{"num_hidden_layers": 9, "hidden_size": 128, "n_experts": 128, "experts_per_token": 4, "d_expert": 64, "d_shared_expert": 0, "hidden_act": "silu", "moe_layers": [0, 1, 2, 3, 4, 5, 6, 7, 8], "router_score": "softmax", "normalize_top_k": false, "routed_scale": 1.0, "balance_loss": 0.000816, "balance_bias": true, "init_std_router": 0.00666, "lr_router": 0.00234, "vocab_size": 7821, "norm": "rmsnorm", "norm_eps": 1e-06, "tie_word_embeddings": false, "optimizer": "soap_variant", "learning_rate": 0.00541, "beta1": 0.95, "beta2": 0.95, "max_grad_norm": 1.0, "batch_tokens": 65536, "max_seq_len": 512, "train_tokens": 372100000, "max_steps": 5678, "dataset": "wikipedia_en"}
Below are experts of layer 2 (counted from 0) of a mixture-of-experts language model. Rows are named down (a neuron's output weights, with its number) and show model dimensions 0-127. Each number is 200 + 20 x the weight over its row's rms, rounded and kept within 0 to 999.
Before each expert's rows: a language model's description of what the expert responds to. This comes from a sample of Wikipedia text that the model never trained on.

# expert 29
Description: Preposition or copula plus "a", such as as a, is a, into a, in, mostly in descriptions of buildings and places.
down1,195,195,210,192,206,176,245,219,204,195,192,185,223,213,209,231,197,213,170,192,199,175,174,205,248,184,193,186,187,219,199,213,198,187,169,195,186,216,169,207,192,187,211,192,187,214,198,213,191,187,233,221,234,209,192,213,154,178,220,212,234,198,170,257,228,198,234,188,223,198,198,203,168,201,233,184,214,211,201,181,193,207,272,197,213,192,196,243,192,210,222,178,217,215,212,184,202,221,210,195,185,197,175,216,205,187,187,182,198,223,190,205,195,225,222,234,202,185,214,197,203,217,207,161,193,203,169,233
down2,200,225,226,221,188,244,236,191,213,199,240,200,204,199,201,204,167,189,249,184,211,205,227,213,183,229,240,207,207,184,205,200,185,193,161,212,175,202,209,206,200,173,211,232,171,189,226,207,201,184,199,208,232,256,224,225,208,168,217,190,226,212,173,205,194,177,215,235,171,189,192,234,184,181,217,167,183,198,187,199,196,196,194,200,198,208,196,205,196,193,184,180,196,180,170,188,220,186,189,188,212,197,171,217,211,205,203,172,170,199,208,188,210,170,211,161,194,195,231,191,226,214,181,186,190,218,209,248
down3,196,198,231,181,210,155,230,178,177,210,187,201,172,217,213,177,194,210,168,204,209,195,212,217,248,226,223,188,207,188,184,173,179,156,203,212,180,177,171,206,199,245,214,203,191,234,162,167,196,205,225,203,180,197,198,201,181,188,217,195,191,184,204,188,195,167,159,219,196,232,205,175,217,172,181,223,196,196,192,194,152,218,206,232,188,208,214,221,190,206,192,205,221,186,194,194,219,205,187,213,136,194,211,202,196,188,210,182,216,209,178,205,201,202,168,200,202,177,227,176,191,212,241,202,197,178,214,219

# expert 37
Description: Word-initial stems of Latinate words and Indian names, such as Municipal, Metropolitan, sign, reg(istration), equ, coast.
down0,166,196,181,234,195,217,212,201,177,184,189,198,161,218,220,222,197,217,200,220,156,218,192,195,193,167,224,204,200,202,182,229,211,188,225,192,187,207,237,209,224,246,219,176,223,220,224,233,170,204,204,204,170,166,208,183,207,225,209,178,232,197,236,204,184,190,201,183,211,167,223,190,207,218,179,220,223,191,223,200,216,209,167,188,219,165,212,209,194,212,168,193,206,193,198,180,207,193,228,220,195,204,177,187,168,223,207,182,219,217,215,232,207,175,234,153,202,211,212,222,211,165,196,188,206,185,185,185
down1,162,228,194,218,231,222,181,199,179,218,204,211,171,209,205,186,184,214,207,205,185,186,189,230,215,244,208,214,202,169,189,219,161,207,217,176,224,201,229,170,210,194,210,175,198,200,203,216,183,189,196,219,191,226,184,220,153,215,202,174,187,207,177,191,232,184,201,185,178,170,198,193,177,220,202,181,211,200,203,211,182,194,188,183,190,197,202,221,208,215,189,188,227,244,153,217,189,136,242,180,198,200,199,187,230,221,198,239,198,208,194,223,188,205,225,210,230,215,226,231,210,194,199,161,194,189,199,204
down2,171,200,175,219,220,188,169,230,164,245,184,193,169,208,196,200,156,160,192,193,211,186,212,225,200,184,227,225,185,182,191,196,261,221,235,200,200,233,224,217,162,179,180,205,214,224,202,214,202,203,221,217,221,186,186,205,209,211,200,160,194,204,187,214,182,192,242,198,209,210,178,222,206,197,202,235,213,207,203,207,230,221,173,210,211,187,180,186,198,212,194,216,212,196,209,209,181,211,206,187,230,178,185,233,203,194,242,219,154,185,187,213,198,182,209,229,207,188,191,220,167,172,197,195,183,189,193,204

# expert 8
Description: Short subword fragments inside or starting longer words, such as mar in submarine, ub, ut in utilize, emb, invol.
down8,163,213,163,183,183,207,207,201,174,194,179,181,148,200,188,220,211,206,172,211,187,231,214,220,241,212,209,181,210,174,175,173,192,192,197,197,212,178,185,181,195,167,166,177,214,191,208,199,148,202,190,182,209,201,201,171,181,209,223,222,204,191,213,195,201,217,193,236,189,182,213,197,194,190,211,226,217,195,144,232,161,208,211,218,205,222,215,222,193,227,185,198,166,213,211,243,187,200,159,185,206,205,210,164,222,214,207,195,207,195,202,193,187,181,182,216,185,192,165,187,199,210,204,173,221,194,161,187
down9,176,219,209,188,211,150,200,194,175,218,194,189,173,216,211,172,212,217,196,212,197,197,214,199,203,188,221,239,235,231,191,176,183,225,189,185,187,199,186,175,170,214,230,190,234,240,203,178,205,165,178,193,193,249,182,180,218,183,207,179,186,217,196,189,232,213,226,221,178,191,227,198,203,216,171,218,193,224,184,186,193,181,178,179,234,199,161,210,230,160,185,203,189,200,231,211,213,218,207,201,173,239,205,199,214,211,224,174,184,151,199,196,194,224,207,210,217,186,197,193,181,206,201,196,197,224,230,205
down10,177,194,265,173,212,198,198,208,174,193,196,218,184,196,223,179,206,215,223,219,187,187,176,206,204,202,195,186,183,186,193,201,208,183,219,198,175,195,235,208,195,200,206,217,251,165,190,196,158,202,174,210,229,197,228,204,235,226,200,189,213,211,157,207,202,212,212,181,182,176,195,206,255,214,209,231,172,171,214,225,199,168,198,183,209,203,198,178,206,174,217,177,185,168,211,204,206,193,194,171,243,174,190,193,197,199,215,181,240,197,218,197,170,185,197,218,200,179,238,216,188,197,186,169,213,202,224,198

# expert 7
Description: Mid-word syllables inside German, Dutch and French surnames and place names, such as Eschscholtz, Kretzschmar, Badalucco, Wengernalp.
down1,223,211,177,193,193,216,184,226,154,183,187,221,180,193,212,205,183,172,195,184,185,204,203,174,141,196,214,179,229,215,191,211,223,216,184,209,192,186,201,206,194,231,191,246,251,202,206,213,214,166,174,214,207,188,199,165,189,227,204,233,183,186,197,231,198,209,224,218,203,210,163,194,194,233,195,199,210,204,184,185,213,222,217,183,180,211,221,179,187,185,168,236,200,215,178,239,196,249,219,219,215,204,232,187,196,185,238,214,196,193,174,206,217,180,210,168,179,200,202,226,197,190,183,207,196,202,202,227
down2,200,155,205,187,212,228,210,208,229,196,209,187,232,209,220,209,211,172,237,214,178,269,200,203,181,223,184,199,187,188,183,206,177,225,214,201,197,206,205,174,202,213,200,171,202,177,234,230,194,266,212,163,181,213,199,178,212,192,208,184,188,186,192,171,194,207,158,205,174,172,196,158,217,201,189,189,190,190,217,191,221,200,178,187,204,174,206,177,217,193,243,192,193,186,186,180,211,166,187,225,183,217,212,195,207,209,197,221,208,222,188,167,229,216,175,197,191,185,227,218,196,177,190,191,190,191,219,200
down3,198,165,252,181,217,188,206,211,206,167,241,209,227,190,192,193,218,231,199,178,193,185,179,180,210,166,190,224,186,211,224,157,198,194,195,190,178,193,185,206,211,185,197,202,217,239,214,187,212,134,190,185,169,205,198,204,227,239,214,222,210,202,217,167,200,184,179,202,212,206,192,199,159,231,183,189,142,187,209,196,214,184,226,199,194,203,222,195,197,181,203,168,187,206,208,203,177,210,215,218,211,197,203,182,215,214,197,200,213,184,192,179,193,194,171,224,203,205,210,194,184,141,201,198,224,166,192,193

# expert 56
Description: Words about war and armed forces, such as military, troops, attack, enemy, commanding officer, men stationed, mostly in battle and history passages.
down0,159,223,220,244,193,189,218,198,178,225,184,187,182,210,161,208,220,199,234,190,229,189,191,160,180,202,238,211,184,185,193,183,203,214,210,170,180,186,187,230,196,139,200,236,178,224,184,200,218,211,215,207,202,190,183,196,214,208,224,186,230,193,198,236,186,234,185,213,180,212,174,200,207,197,211,187,189,192,246,177,182,227,157,181,192,200,160,238,205,200,194,206,191,206,190,200,218,231,224,171,216,203,225,229,186,202,208,201,196,202,204,192,213,207,234,205,190,190,188,204,201,191,160,221,205,204,204,186
down1,163,200,179,159,182,167,215,216,216,203,189,203,180,213,178,199,205,179,219,164,194,220,204,197,192,193,188,187,202,239,195,233,170,220,219,211,189,173,216,231,214,204,185,171,181,223,181,215,179,228,225,198,186,208,206,254,162,183,200,208,194,223,217,174,168,222,210,202,230,185,220,164,227,200,191,197,171,177,238,209,190,233,218,198,198,173,180,211,214,169,196,212,192,197,213,223,180,205,188,230,204,196,180,202,178,214,183,166,207,207,183,178,176,212,157,192,185,197,219,198,180,225,226,178,194,187,193,204
down2,222,222,166,163,221,184,200,193,223,207,222,176,188,192,192,209,227,212,174,238,223,215,176,195,231,221,191,205,210,209,186,224,193,213,186,194,179,164,179,218,171,215,211,204,171,225,178,195,201,174,205,157,203,143,217,228,209,233,191,181,211,201,197,172,216,193,195,215,172,215,176,210,214,178,197,213,196,225,197,203,226,212,195,207,207,245,200,227,182,172,182,216,168,214,193,206,204,207,211,224,192,198,225,236,205,181,211,243,192,183,242,161,222,205,179,192,200,182,189,183,204,216,189,188,201,211,213,169

# expert 28
Description: Nationality adjectives and prestige words in institution names and places, such as British, Royal, German, Institute, Arts, London, Paris.
down0,197,208,180,213,156,203,161,212,237,220,207,226,147,213,195,220,180,203,204,180,175,179,174,196,251,181,166,164,183,208,214,210,191,216,196,213,207,219,211,209,201,216,203,185,217,167,187,212,209,201,208,183,198,195,197,200,179,213,195,215,232,197,226,223,203,237,206,209,190,184,188,203,200,209,177,156,171,181,171,172,228,266,176,202,170,193,193,204,183,236,168,212,199,188,193,178,197,210,198,248,211,185,195,197,187,181,200,232,195,185,204,207,197,211,194,191,181,223,171,193,207,194,217,209,228,189,196,212
down1,195,233,172,212,189,208,184,203,173,223,227,185,192,192,203,213,175,183,224,176,183,158,242,186,218,225,215,182,226,199,188,228,214,190,232,210,225,166,184,213,191,210,193,166,160,237,212,223,224,189,231,198,186,225,228,216,215,233,221,160,199,187,207,181,209,200,211,198,195,202,219,207,261,184,234,195,198,212,179,203,201,249,217,221,201,211,210,201,218,233,195,224,197,194,206,202,196,204,210,211,216,187,225,230,205,220,184,242,209,196,185,216,186,178,184,198,168,189,206,196,188,185,177,189,178,202,198,218
down2,223,180,158,202,204,182,203,195,221,192,203,216,224,198,156,184,207,184,225,169,203,238,225,214,206,226,200,203,187,172,188,203,160,198,181,206,205,178,223,182,222,224,206,213,175,179,211,187,176,226,229,206,207,200,204,183,200,210,164,212,229,190,196,196,201,216,197,206,194,205,206,155,196,201,187,204,194,181,197,241,197,226,194,181,177,157,203,175,179,201,140,168,192,178,215,203,199,180,170,196,178,168,197,205,210,172,212,217,171,202,188,161,194,200,211,235,182,194,149,179,204,203,177,173,214,190,204,205

# expert 27
Description: Consonant-cluster pieces inside foreign place and personal names, such as É-gl-ise, P-emb-rokeshire, Bandar Abb-as, Las V-eg-as.
down2,205,209,181,186,194,174,212,199,181,196,220,194,187,221,200,191,204,185,206,198,217,248,189,203,168,221,187,217,221,176,207,191,201,212,193,199,175,217,188,215,206,204,212,159,210,234,212,156,189,233,194,179,218,189,180,177,217,198,219,223,193,175,223,205,189,170,209,180,166,220,222,198,213,222,204,227,213,203,217,201,218,191,157,199,232,219,234,143,177,222,201,187,190,202,184,230,164,233,199,195,207,211,180,209,185,184,205,159,217,168,186,196,206,207,209,243,156,185,204,213,205,234,178,176,194,217,181,208
down3,189,193,205,250,187,230,199,181,202,220,215,155,213,199,202,220,186,182,223,217,215,168,212,202,223,208,180,201,197,214,194,190,213,219,204,203,216,173,212,152,184,205,218,147,198,177,208,169,206,183,232,203,210,159,187,210,182,207,180,221,194,217,165,198,184,188,196,209,235,157,209,190,225,190,216,213,201,198,187,195,169,174,200,192,175,188,196,186,182,215,190,195,207,228,220,204,186,223,205,204,213,212,229,218,164,199,194,236,197,224,196,174,196,233,220,212,214,158,200,203,238,229,213,212,157,192,178,189
down4,233,200,206,241,181,232,199,222,231,201,191,165,151,187,222,182,214,176,198,213,197,225,188,216,183,212,210,208,189,238,182,210,235,217,205,235,187,176,234,213,218,218,203,201,206,184,181,174,185,187,228,220,200,218,184,216,177,234,185,199,220,214,196,180,213,231,202,177,207,217,169,191,229,215,211,199,207,224,193,219,232,189,213,175,200,231,177,176,182,188,182,208,204,199,247,178,221,232,176,206,209,176,218,217,193,199,191,174,217,209,222,178,205,193,202,204,186,212,203,213,173,193,228,157,213,181,171,224

# expert 54
Description: Nouns naming a work or organization after "the", such as film, album, play, song, series, project, company.
down8,206,226,179,211,213,209,186,208,229,221,207,213,184,171,219,174,189,192,190,250,200,217,214,178,142,198,245,217,218,185,207,221,204,194,226,171,193,206,206,218,215,203,195,192,200,196,212,187,217,197,191,204,175,195,226,227,203,197,225,198,213,170,162,195,235,198,202,191,201,223,201,203,170,128,187,235,178,200,234,188,190,220,187,178,185,217,232,184,232,215,210,190,207,195,201,166,201,205,212,179,157,213,224,187,198,218,168,203,211,195,205,207,192,185,214,227,210,213,182,239,231,207,184,196,206,202,189,175
down9,206,203,177,224,196,188,209,189,188,206,179,157,199,206,203,215,181,204,237,156,205,207,181,210,182,197,182,222,194,165,226,210,213,217,193,191,210,179,190,188,234,164,214,204,211,203,226,178,173,200,243,195,174,211,189,212,230,208,180,210,227,220,216,253,190,242,191,180,221,216,197,212,206,214,204,218,178,203,199,201,208,212,221,208,212,201,153,201,186,223,214,170,206,201,189,173,241,222,168,194,200,223,226,155,185,161,169,212,223,223,198,218,172,206,182,205,218,202,242,209,199,189,181,203,189,191,193,190
down10,192,195,234,217,174,191,232,179,194,210,203,206,217,185,205,198,188,196,199,205,191,197,198,182,222,194,210,211,191,233,199,178,190,237,164,204,223,182,160,187,194,209,215,222,260,196,235,174,245,220,204,193,222,191,214,173,255,216,189,229,210,224,221,174,198,208,195,213,210,169,187,199,218,217,205,186,229,182,209,206,179,195,192,173,195,211,172,223,213,155,189,225,210,208,205,196,238,193,195,211,170,220,175,178,198,198,210,166,198,203,248,190,215,166,210,179,196,213,210,192,187,215,211,171,192,206,235,200

# expert 48
Description: Word stems before -er, -ing, -ed in sports and business text, such as trad(ed), sup(porters), Sing(le-A), plus letters in race or tennis code lists.
down8,194,213,192,192,231,185,213,218,204,203,211,198,176,248,204,219,257,219,163,197,204,193,197,203,219,191,215,190,177,213,177,148,188,183,187,190,203,193,148,168,184,185,210,198,205,185,216,186,176,194,234,192,186,173,240,192,202,213,183,181,230,195,202,190,234,184,221,204,217,215,219,205,213,209,208,194,203,179,206,199,166,193,194,226,231,190,217,203,216,184,191,203,159,208,197,197,184,219,221,228,230,159,168,220,218,205,229,203,225,177,226,224,220,219,170,216,225,221,198,231,202,183,202,211,199,183,181,214
down9,172,196,181,202,225,173,235,209,219,219,204,193,174,203,214,195,205,201,160,237,186,191,214,247,209,219,201,213,181,211,205,161,182,169,211,191,222,208,184,200,228,234,170,220,214,198,165,171,224,183,170,199,196,182,199,173,192,180,224,227,194,195,204,189,209,179,192,173,165,169,196,174,203,198,205,189,181,195,183,204,174,197,195,267,192,182,231,206,231,200,205,214,202,200,227,191,207,207,215,219,154,172,200,187,185,183,206,196,184,187,217,230,216,193,192,217,231,209,195,195,218,193,205,211,181,241,174,214
down10,193,182,193,182,229,195,198,208,176,208,200,157,174,222,187,216,249,245,187,193,161,207,194,190,196,191,189,177,214,184,219,194,208,194,184,192,214,198,166,216,180,197,185,182,186,197,215,213,223,206,222,191,164,184,180,215,201,209,190,195,170,180,196,183,202,198,194,225,231,191,240,212,195,213,205,208,224,201,194,212,195,223,201,243,183,208,205,190,202,206,230,168,214,206,210,182,230,206,179,223,167,200,196,217,216,242,180,186,218,198,232,191,235,205,179,185,189,221,242,204,186,197,185,167,187,134,168,186

# expert 50
Description: Word pieces inside non-English names of people and places, Slavic, South Asian, Arabic, such as -ski, -ović, -abad, Singh, Djokovic.
down0,209,209,206,218,202,159,185,175,158,174,196,188,198,197,223,226,189,217,195,218,236,178,188,186,238,203,183,246,201,251,198,167,184,220,170,218,232,212,206,196,196,175,239,220,196,190,216,210,201,210,186,208,244,161,182,193,208,202,199,185,179,208,218,211,170,203,211,209,183,177,208,227,215,205,199,191,187,181,179,229,210,217,219,235,198,203,226,197,171,173,220,192,205,230,193,242,228,207,200,169,206,179,211,201,192,197,206,227,225,185,226,185,195,220,226,184,188,200,194,188,202,189,235,221,187,177,227,221
down1,189,212,184,205,170,207,194,228,216,196,189,196,152,181,191,201,180,207,183,237,174,246,221,190,203,174,235,201,209,209,168,206,207,158,172,184,172,203,213,188,196,167,211,180,224,194,216,179,202,203,199,203,163,208,194,209,221,231,169,199,186,198,218,198,215,231,241,170,218,158,226,188,236,195,201,175,190,195,210,213,201,195,173,191,186,204,218,186,195,233,176,201,180,159,191,205,224,211,199,175,189,177,187,179,237,221,214,190,182,167,234,187,189,178,202,203,218,191,200,216,201,174,232,226,209,204,202,210
down2,195,211,207,209,202,162,187,178,196,209,180,190,231,181,223,187,206,197,172,176,219,201,224,180,184,222,208,225,232,219,241,189,170,219,229,188,211,192,244,170,198,191,195,202,215,201,209,190,229,217,230,216,247,167,221,215,202,185,201,209,170,200,185,250,201,195,212,182,211,188,195,199,195,182,194,192,162,205,223,225,205,172,210,198,205,196,203,211,244,211,168,192,205,202,182,202,208,197,243,203,164,197,215,181,210,194,193,227,190,205,189,197,225,170,232,165,203,207,221,205,196,196,164,209,239,206,237,172

# expert 62
Description: Verb stems awaiting an -ed or -ing ending, often about films, albums and episodes, such as mark, chang, award, perform, end.
down2,194,224,220,229,133,210,191,214,192,178,213,185,206,182,213,199,187,159,194,184,202,146,225,203,173,208,231,190,219,198,185,184,184,198,168,189,214,205,196,208,228,179,163,200,243,209,187,144,191,174,212,214,184,223,196,203,193,220,189,185,171,225,214,211,187,217,234,209,230,192,211,222,170,219,196,190,199,196,181,185,181,210,213,226,208,201,220,201,202,207,196,202,236,197,200,224,217,166,193,174,192,196,209,189,210,204,199,239,181,206,200,187,203,173,220,201,192,210,191,202,240,172,218,186,209,244,191,177
down3,225,205,192,210,218,191,178,192,201,187,181,207,193,188,228,218,188,207,203,262,195,200,200,186,201,235,179,224,190,210,209,233,211,198,217,195,179,204,230,224,210,219,235,185,191,224,226,202,197,217,217,199,221,202,212,224,163,214,192,171,221,188,224,179,186,172,188,197,213,237,185,235,217,193,209,168,212,228,201,220,223,206,211,191,201,187,248,175,250,200,185,203,224,181,182,191,176,167,238,211,162,212,218,219,180,220,200,196,207,191,179,177,205,195,198,184,196,224,197,206,182,159,206,183,166,225,179,178
down4,214,199,225,205,223,148,238,181,194,213,201,207,191,198,225,201,217,184,173,201,208,235,192,217,183,241,182,204,192,224,170,192,192,174,201,190,179,208,231,209,191,181,188,191,201,191,190,196,200,217,195,188,173,216,155,230,185,190,190,217,183,185,189,181,214,196,195,192,174,186,239,198,183,221,177,234,232,225,214,201,216,201,204,204,205,209,191,210,223,181,192,209,198,239,251,230,199,203,188,188,174,198,179,241,186,199,184,189,238,224,169,228,199,219,206,203,244,180,171,196,188,205,204,246,200,190,211,233

# expert 25
Description: Quantity nouns and word endings in species, chemistry and science descriptions, such as full, half, amount, compound, slender, example.
down0,186,185,178,199,198,207,225,141,211,180,187,212,195,174,210,208,216,214,201,216,198,239,230,183,177,202,192,204,197,197,192,181,172,203,199,197,216,235,142,183,190,229,199,229,168,217,197,183,213,190,172,200,217,203,207,229,202,209,215,198,214,191,192,182,190,217,216,180,213,169,181,224,216,200,229,180,224,169,209,186,201,191,211,207,200,221,229,180,207,197,201,174,222,185,181,162,215,211,160,200,199,180,199,164,185,212,202,175,232,219,200,181,199,219,208,196,173,249,173,215,220,204,211,209,193,191,246,155
down1,184,185,227,210,195,183,219,220,192,213,203,170,156,253,183,194,184,207,183,211,201,185,203,197,235,201,198,173,203,202,225,172,196,226,199,212,178,202,173,229,199,204,180,213,195,203,191,184,205,179,212,166,176,227,205,190,190,180,167,235,186,171,212,171,162,249,184,215,204,203,230,161,224,205,205,225,205,193,185,243,181,207,217,188,251,213,179,217,178,205,210,201,211,195,224,236,204,202,193,198,215,206,211,229,180,187,198,196,206,220,171,207,180,205,174,166,190,190,219,195,169,190,190,189,201,202,224,163
down2,227,214,226,220,238,204,216,191,187,172,190,234,156,216,238,196,202,202,211,202,231,204,170,201,220,197,183,210,202,198,200,211,200,219,210,205,225,187,236,198,196,196,203,234,182,209,181,157,199,232,200,200,200,191,185,169,216,177,209,200,168,217,174,197,225,211,194,205,180,178,197,159,235,225,219,195,209,207,174,162,184,185,188,212,206,201,215,193,222,198,187,208,202,188,191,213,214,209,208,205,248,208,174,203,188,166,206,176,251,234,239,171,202,203,192,252,204,186,196,221,188,210,222,197,202,183,189,172

# expert 11
Description: Word pieces inside Polish, Hungarian, Czech, Scandinavian and German names, often diacritic letters, such as Śląski, Fülöp, Örebro, Osnabrück.
down0,184,202,198,219,229,236,201,196,193,150,199,229,217,180,180,204,203,172,210,215,183,197,178,198,182,202,210,204,202,217,184,225,212,233,219,238,191,187,202,176,194,207,193,232,193,224,163,224,202,206,199,134,192,201,207,217,221,203,160,202,210,226,234,197,179,200,188,205,214,209,201,196,176,189,257,214,201,214,176,202,185,173,162,197,216,203,191,209,197,182,202,181,196,197,217,180,191,177,223,238,212,224,178,211,226,194,213,208,171,234,221,175,187,190,215,203,227,216,220,193,162,189,192,208,154,211,206,203
down1,232,210,196,203,179,186,205,176,203,169,199,207,218,206,198,178,209,181,200,215,217,197,202,187,188,233,165,179,225,154,190,185,201,209,181,190,207,193,183,229,230,166,204,167,201,184,208,192,206,227,179,195,195,175,176,180,213,181,194,202,187,186,193,193,212,209,174,173,199,245,227,214,218,201,174,219,182,207,193,232,169,212,201,222,204,198,197,213,184,206,225,186,227,218,178,236,181,184,233,176,227,193,171,209,171,217,189,164,206,229,243,187,192,253,228,203,166,210,206,188,193,231,205,189,203,162,191,189
down2,192,220,204,211,177,212,185,196,207,212,210,139,164,242,199,185,207,178,183,217,203,174,179,217,209,192,171,196,203,240,211,192,195,172,211,160,197,194,191,203,199,168,197,197,186,196,219,190,214,187,178,175,176,222,203,188,189,189,152,214,183,186,209,214,223,208,226,212,178,231,178,189,236,197,210,196,253,214,194,191,196,208,200,214,193,195,212,182,216,167,195,200,218,190,224,225,182,241,226,205,192,183,160,207,176,216,185,190,163,225,205,214,148,191,212,201,211,199,178,237,220,197,180,219,193,182,200,207